From a checkpoint of a small mixture-of-experts model trained on Wikipedia: 8 layers, vocabulary 2605.
Below are experts of layer 3 (counted from 0) of a mixture-of-experts language model. Rows are named router (the router's row for the expert), up (a neuron's input weights, with its number), down (a neuron's output weights, with its number) and show model dimensions 0-159. Each number is 500 + 25 x the weight over its row's rms, rounded and kept within 0 to 999. Numbers have three digits each.
Before each expert's rows: "comes before" lists some tokens at least twice as common just after its tokens as in all text; "gets" lists some tokens that make up at least twice as much of what it gets as of all text. This comes from a sample of Wikipedia text that the model never trained on. Tokens count by the router's weight.

# expert 13
comes before: " |", "%", ".", "8", "9", ","
gets: "0", "5", "9", "8", "6", "4"
router:517500512499539460521543469507520500533470496483499544448451532513490517491511465494459493460511513486502484485523547509510471499518492524509484528470508502490490484481519517489492454489457485505511495484538520484508508470475485474483514474454467502484486505475539488498476508464488526504524466473507560478461484495483491523527508485479522472503501565522514519454501516473535518484504514480510502547502487533479514532513534524533521460539465460562487448495532513514507503453488514
up3:461470453466505516521463496459507511531491464508453479481471496533517490511524517546483503543499432557547479509518495521497530485494517523510484487499492515522532504522506468499500456495448502485522505507492494533507510508513502512486515506485460439503468530525472477525500547493502498545494544495524511488475528502502525495511509526502513519492527486498516484494474456531502523542518523486473491478485486542468475502544530494486525495510480487484492445486560516453491546521487533
down3:492506536512516495532521443550492461536536526506512530508508486518530453502509485526524504532515474519539514507466520497484489463514497531492469480439514497524492509488477493455533451491449471495524488519492532495543470497497509512514493526468492462522513539497505521516512492520579507485518471479511477476467497486464485526494485464452486525534510489483523488551515499493522511479494481479494482480502470513531496517496507433471476483483431511509479520512490500475543510514501489
up4:513524494465491471512527571507492489516495529520505490525489508474453552522508467526461514533541481506510551482468472488536514545503507512515482494480441476489482540548520503484475490509498500443487483478502488503538512504515470506488554508494499500478487501498514457498540511515478480540571484496537503461500494501477518499488502536509487484468491478446440518486527484495480530491491510510489507489490478508508500520509486546476501483450466445517478522518492508515491547485513519
down4:470486534498498503468495483504493554484523555518488462484509497550526486542515474490453492535478487503487511483483528460530462468471493487483500512488503500532488493516439510456471525465487504485486468510513500516472490509518491501537493541503558509526524484502520501491490507551525526500518499506502539525488500498524535503532475516473522505541578518489529509514503481510516510512535468531494532475488466504548513542492510510484469504434475448511485519536507517485509506456503523
up5:483516488505489489512514508498545518499531541486528513509487494523475469527522518514506513474517506476494511492502507571516492516542527501502502514525535530507506511527509485500533473524465497458508462499475520467523465485536469504483497561464549516469495512475511515484521525432491548521505530514505537513495499461480502451511510520523518492526518478518466528457478491534539539467472541480509477514486482470578473521507502473548466470524484507521501508493477493479492535501527504
down5:478480540509478477488499520478512472468500506530503516475490511533547505497493501463483459482492480452498529509485523489529496480501503445495468510511527520553478530487503506499497533517487555490530482519478565517507519524468499522477537503477537509473534515495505478438512503514557558461512483461520534518484526481504535507482484529512506482503493473484499470493490488483499510521479483513471494485470464489541539515480468442487493479481496472545487525506489510496470432467499478
up6:500489479506544488514504492460462509507506508485448530457500489505474507528525505490469541503470443495520493533509547475504517447501506517531507478491488514551489482517493487506529538510502518476473498507518476509496489489513513480524487503550452491456496487495511511544505531484483513545482485561541496515502505520511528527509516513464463452461504450476506437514514498533507536522493552476496514484554470548508477513523489503525524510513513455524515473472488523484522499521477522
down6:485481543529512496508526479515481460528528498484480499469507523481441476514525531543538498521492495496512499526490501484527502415513530532507507478543503505506515469506459521535503471512514476489532449529510487475558509466515466509495507495454508476453478492499513505493483516478496508500480509494541476496557479511511491519518541524500460510542553444484555483550464508495484506456488519507482484487491515501507513534507497482501478523482462487496489509536479492476541497513466506
up7:524515509466431511527514490487480526519536486526507492521462495498495465556494446469458560569481453518501484465503494500543512518477556457494472476496480500560502497531515505463488507514509519497497505482493480453517490505476482547494502510483508541503534476516523511483469503471495485509495506499538499487504538499490507512484550519478546532447498495511531503477505502482512497536495459475508500524501509463529498489512505558501541496524489476492483496521509505482519501507554510
down7:529514478496428526497504489487527506511465527496486470496501483503505506502471522478511503499506498527509530466509508522511530499500494504487559505518507541555508544492495473478507521503533498508502565478558459549427528494473512498530478500515494489525493486480506527508551506531521521489486521557512467504476512488493497462491495525471510519516455485488461502507526518515548498506513534478485519469480524470516479466538491498508509454503488546506488570457529513521469495496493510
up8:483479506514483486506491478528495533521510440457491520480536496519510529527529506501544513542483513472543542492486504507533512505495516473457502452508515525525540540501501482495503471478509500468476544526519505473498536493464516523492533490485526480462558503520516514470526500482498497490514500504494482494509518503459522515522444503510474522549486466450477503541496458523458503523527482536489513528507456466522494516503495534511472531509520494480450518453517483523557493487530476
down8:496485496489475535525487520482541527508483469476522524527497435494486534525511512500534504549507515511496475502521517514490498537509480474516477476497535506462487498488537530540481515494538509522482484490520505499516495510501518535538504504531502508498552479452470506539520505513499461471490516506508539486496586485512503487489432533506530527514517538485503491526513525538510516525502492530499519465549514515499561499519498488432486544489494504511528544457500492491497493455486475

# expert 14
comes before: " |", "==", ":", " of", " ==", "s"
gets: "4", "0", "8", "9", "6", "7"
router:486487493496530491527494504522472538510489494506542456498490526507495454454476495515505504517495501488477493519542506461441486522528437541499473480473467466473524509495507511484569476497469527481461492517466518513482542520545470516449542530506507521448521493531532446494477488470492476491489491490450505499515483509513493489504522486481449513519516476488527538520475448461520522476505456511493465493521513502505513533519525512516483501495481514508511488479499491514543512468502539
up3:516461444483485506515496482500488522496509514538476506510518525523504491521555509497495539494480524522519495491533491499512511479467522522491538469507544548546505485489526468506521494464504537478487473519506479503536508501502518545527467535502463493466475494506487491508549502445487476514496510500505502478502514501510465509501489503511538515468514506470479444563508538501516520514519502428494469462515484557470542498538506493516499478515518428509500455514543482485491505495524535
down3:487528484481519509521516477530466510521503528499495490521519493527532477485559462497524531488523506488505522465472549463484449479471506548457503461489504518503510516510502512501538467518484508503543513534496525467548492516536509506492458520508522518465482531505502487505517508499563505451505501500499526458515514478525478514491518464476478538497525517537510495499469548497485500485484460495539434518471479504463492474521517445469471509460507501492459513516479488458535492505472509
up4:476528453517490541513493526456499498470495530513499512538476487472428480522563498532497486523554520496482518515502487509502511493462494489532498522499509511481490501516497517488468471526501499504475493517509485503547500477489518527544455455533487482504484517533505483487504486469458514491504514508523508474483486485490493497458466444493519497482471509522506511520543498536484484545493503528530493504492546514516490497482465561508493455480485451464560467479496517511510530529488435
down4:543495490495523495497528494456511492558491486487453501539531520504446478500547473526509528483504498463535514481504483498559535501517481479511526553547479489578499512517480507501454521480497512486496479456540493465507504503483526456476503505555515477515505554499526486479474469497514495472549488497511462493480463455526457490497527502518520500491525550510514528496499518497518511495528477507516475547501482483457485509516476497480536503480479512484505497501506499519477515529478535
up5:489500509499529497520527489486545481480513464540518523470469484559510493505507524492496486503542517454527519476473523524515483518523510519466501522471518510520539493488506486539492503528481454483548512486466503490497511512510536481487483533454506519530509499458478551472507514481498521547494520518463511490514496509507492528487536530536511513514478478490521489470490491520508486490463519498494493497509516540542486453479542585507504474527519525551511496548577525484500475480516480
down5:486471506477515466493488512494512457518488517466476480462525549497507491467514501503513518484497482495525495518488500505416451551492540513494493469498519484517486482476524487519484503546473499520567528484523488521520544508485564454499528493499516516481514487479499495540473534496535547497493496548513500470510500474495516473506553483521467506497460545529485508506529527500451495469508522470458488478496535503485512513524520551497516476526501491513533473489502540527496477483493535
up6:457542496510530512479494488464513473491532513458448484517494505519499499470504563499492551537480494519488518458471514498501475461473492506452513505548500519492524485509481508474515467493463517462495477468476514504487492507532531516545538508489478525497476466528531465526485532482479492519511481541509518471485468453507510509492510539487467494505485479507504465456503495480531486496512532469467546515462461526469479493475481561493501498485497543458489483457470491535493506501462498
down6:506536504481520496482457469525476473502519471488487436488511534517504455499532492488499530500483504456492490487504453459474470527485504576500489450520522494439519502528470471497509483495532486447482505515469504494472495511497548518482493507482473506480492489509535481520491529500532568481470511498493494516452474493516462507486485516523513548506527505487450460490457467518478520478505514506474545468507490493510490474482522483480501506486514509479469498479483527504499480440488545
up7:503485484469493494503508533513519561505511482473466512539508526510504515487500517490461522552510457504501523506531495511543488517562513466505503477496490441504521493540531474505488489516491492518497529525519468499481491498453481512526476474482474509474452496488528514482463490518494523482465508497541536490482471464457510515480542491465531497522470485501514496482498529507489541555554468476513575509514507471502471507528476469548508458496528514494474540508491516513505519539520484
down7:544497494503479491486541473512497501517512473497486474530476529431492499500496495509550519534522447524519537479535517480493488573473520467483534502476501491499500502510493501473501495524521536509486493492482502507463508540493499500533547543536517505476484498502512515464472512510499508441496466494493485448507452471487533498472498520490479457510520523467480511467505492516508507503481427499483494536475504468479447561520508479515499457499464503478515512510481501554496479510483465
up8:506510507456504519479518532520488449437500498486508518492520492554480575469547537543521499541511476482517522500490460496476506493494498493465521474488473525553461559507499504500479515497493468514511522453495501464515507533501481505487474483484556528490493456475518518506463508503477494500524551520503508484534479492473489511530492514484465520495488452500460512531463511544514515521489493524519474472504451494506532499485471513477495494479485477498478482528492516514460536520493454
down8:526445505483487492486477502515491497511458519462463454521497527486502489512465538466501490522527506537461513485467504465518541509529483501495511530481501523512471474506509488520477505467466514537514452507497520486548506531499506453553527486520481512488506514493482508474493493534470520500566473528530500497510520504459465554525513514484529468507484450509503487488482522484532494475471431513505498519476507487549505498489514474440475527519515460474448506497490458495499509483497517

# expert 24
comes before: " he", " the", "\n", " The", " was", " is"
gets: " that", ".", " which", "|", " where", " The"
router:501520520454489488472488558463468493484479483518520482476461517468524484545523490502536481522510498497493488536478490489500515525442473515480462500499477465528497462469469478472521473482513495508485504485519499478527539510495517490486503491468537534481525549498529464476487489479525475511478535523526514495473497491500526541488452482524559477526511532482516494546506473520456517511461493465541543494542501529512510490481467479513490473437521511503500520532469532505496483477462479
up3:472507457495546492513477475479501459506487513457501506503461510510483479511480543568504513512487511520537504526504499518506483469525510491512492477523510505497530483539520469476543482525479477446499502490519475511507478476518513509494493496491478511480482519525495517502489529475485537526556526514461498501479489471479499485546540523484491492454514478499485442511462493509477506477488549439473468481503486535490476470458533510506501454564486462465494461504495530447488504528480518
down3:497498517518497504505493498536513503525524515493518531455560512528477503473474501511536444479534518508500497492475534517477490517517568486499463466505510496474500484503502508515539490509491499502509494513499506470520437509540492504497501510504519495511493508495456505533518537485504530457492468500503526478537512477517483536507489488474459526499497464438507480508467538487529489472496539470497493472471534517491477479505519403534528549483460528489485457473506493474541457490488502
up4:507495464497515496543463494526543464485486532524513516483480467487486502502521471501499487548501492503497523477476484498517475509456481535497494478531502473446519508491545523499444475509463466536497505475450472494512495478532438498496522517524498511482534495521520445481499530477459528525534546502477539446520494491462494486471473484483492526527471506529452480511539479500492511513490474505500480498471548524532513502509508559480496475521514491496496487478524526500469529490508445
down4:495503525523475505511480490466517492512475494513511490476469450511511513437515517505471472517516478500524484488531544502460490568496475459481497515479552514515536523489522544500471465543509482520507546462511519531475491488468513519429509491544518559509529481472443513531512463479506487477466487487497501488489463501473506487574496525486515529505478501493529522517527503515520527504503491495493483480479488533482523501504531498498518485521475535505519518528543484539529515492497524
up5:491520502510533461550540505510528501469505531530498547461496501522530525484513491526498528494511492500545511483500493510480477497496517503485497503503486509546498505469519447546517476519507544526513496480522480497518520479501460511504462529484465526539461507461542485479513531490493525535492513503527525532514481468503468492460523519503466547511516525517519497527512493502501527498474499469467562478493556479523516496480452517477435508529463484550496486485489466477536513504543463
down5:494502496484500485467502480505450489514466525503492505504453496516499465467544525470492480456523503506517492510497445502478466503508483530461529504474501543482470471513457531447489511531502496497530473543512510526519538550535555482525505470527476514471521499500519497480486471520524526542517490536517559528500506500494481509534477447499480507508508482477499466474481484458453481532452469491533517499532497511487506515495528469457483469476518540509497471504459482497517531496489516
up6:508510502496519485472516455490460539468522543482536522468476492511516495514470498532502514501511475473539504453521490528516489463509528498487518543468489501482467493502498484448529503525453504447441467474511485501514469499499487496484498526539454498493462529532498518548480537470483519551483495517514534470526506475467517501441483560519511496464507532508496456512489497501507524474483506486527538511524539526493511480491465497534463522480500501474541518507508516480515510536524499
down6:510534508515478472482452527517475479471517529499539476492494486488502494506551503559540485532520521469448496499496503494511522498484524513496495534507533452475474459519491511496490503494499490475537473472546486443518520519493507479501493508510499513488518506506508466534484479467513491470482514469501511527493468513515466499521484575461522514453549495494483435527524492502468468512493484495540486461482506538488482521489471477528512454517465515473499497518452539475490496496464540
up7:501507492462515516532470491494518490480526492506522510520508503530456515503518472505476458528467474484501519555485447495479489540491508489522473503495532481518483509507520477507472506443529509509479516477464456472532481487501465519512538515497486506463536476538538471475472483486479499497506486551499517501516482446453544512506533499483501528504512489533535458518488509478558443507474516501486525466532499532503491467521451493539545531513462526545492493512493496507540508476504485
down7:512558478444464513512474484532501532482516464498504475492488506514511494516454514505514502535479425505490501523473542512501486519491493459520491488448501532498489506515500529476503517473506507517505538517511457549463483505485523509484492544455499460517494488524530458495509515458476508497499537502502484541463472478503479503500505523456466518501566541539513490493527498507488499526546488492506466507456515464472490485484514463466496463497518527511490493484548451539493509496513518
up8:474456513499498458489484489513492445525495541470479553472499422502458505519495536549486551545521466512504501447466501542479492493493476486489488490438498489501525535516454545468516472467513502490532511483513498497554483480485496515459469483487491526536510508497515461497518520512493499517481492516497514499519504479511501501488495469510493534528533503491420464483507502516495481518477533510494480483501492529539511511507519517543491474519512501464484484507507461521483528516467475
down8:508501493522466544543500509508483544486512513506505523464506558492520476512525499537503510497454526475465455485498515472506509489534476513513498477538491496551533506538483505496488461447488522494509560527453499509521523541493496522477491531516471492487480495497503469503525499484504502490470510494532497462526511454495467518497477514457500491484487498488589506494461521548531479546486502457495505478519519479473544487479497519498483481513486514511457500494514463521506549478449502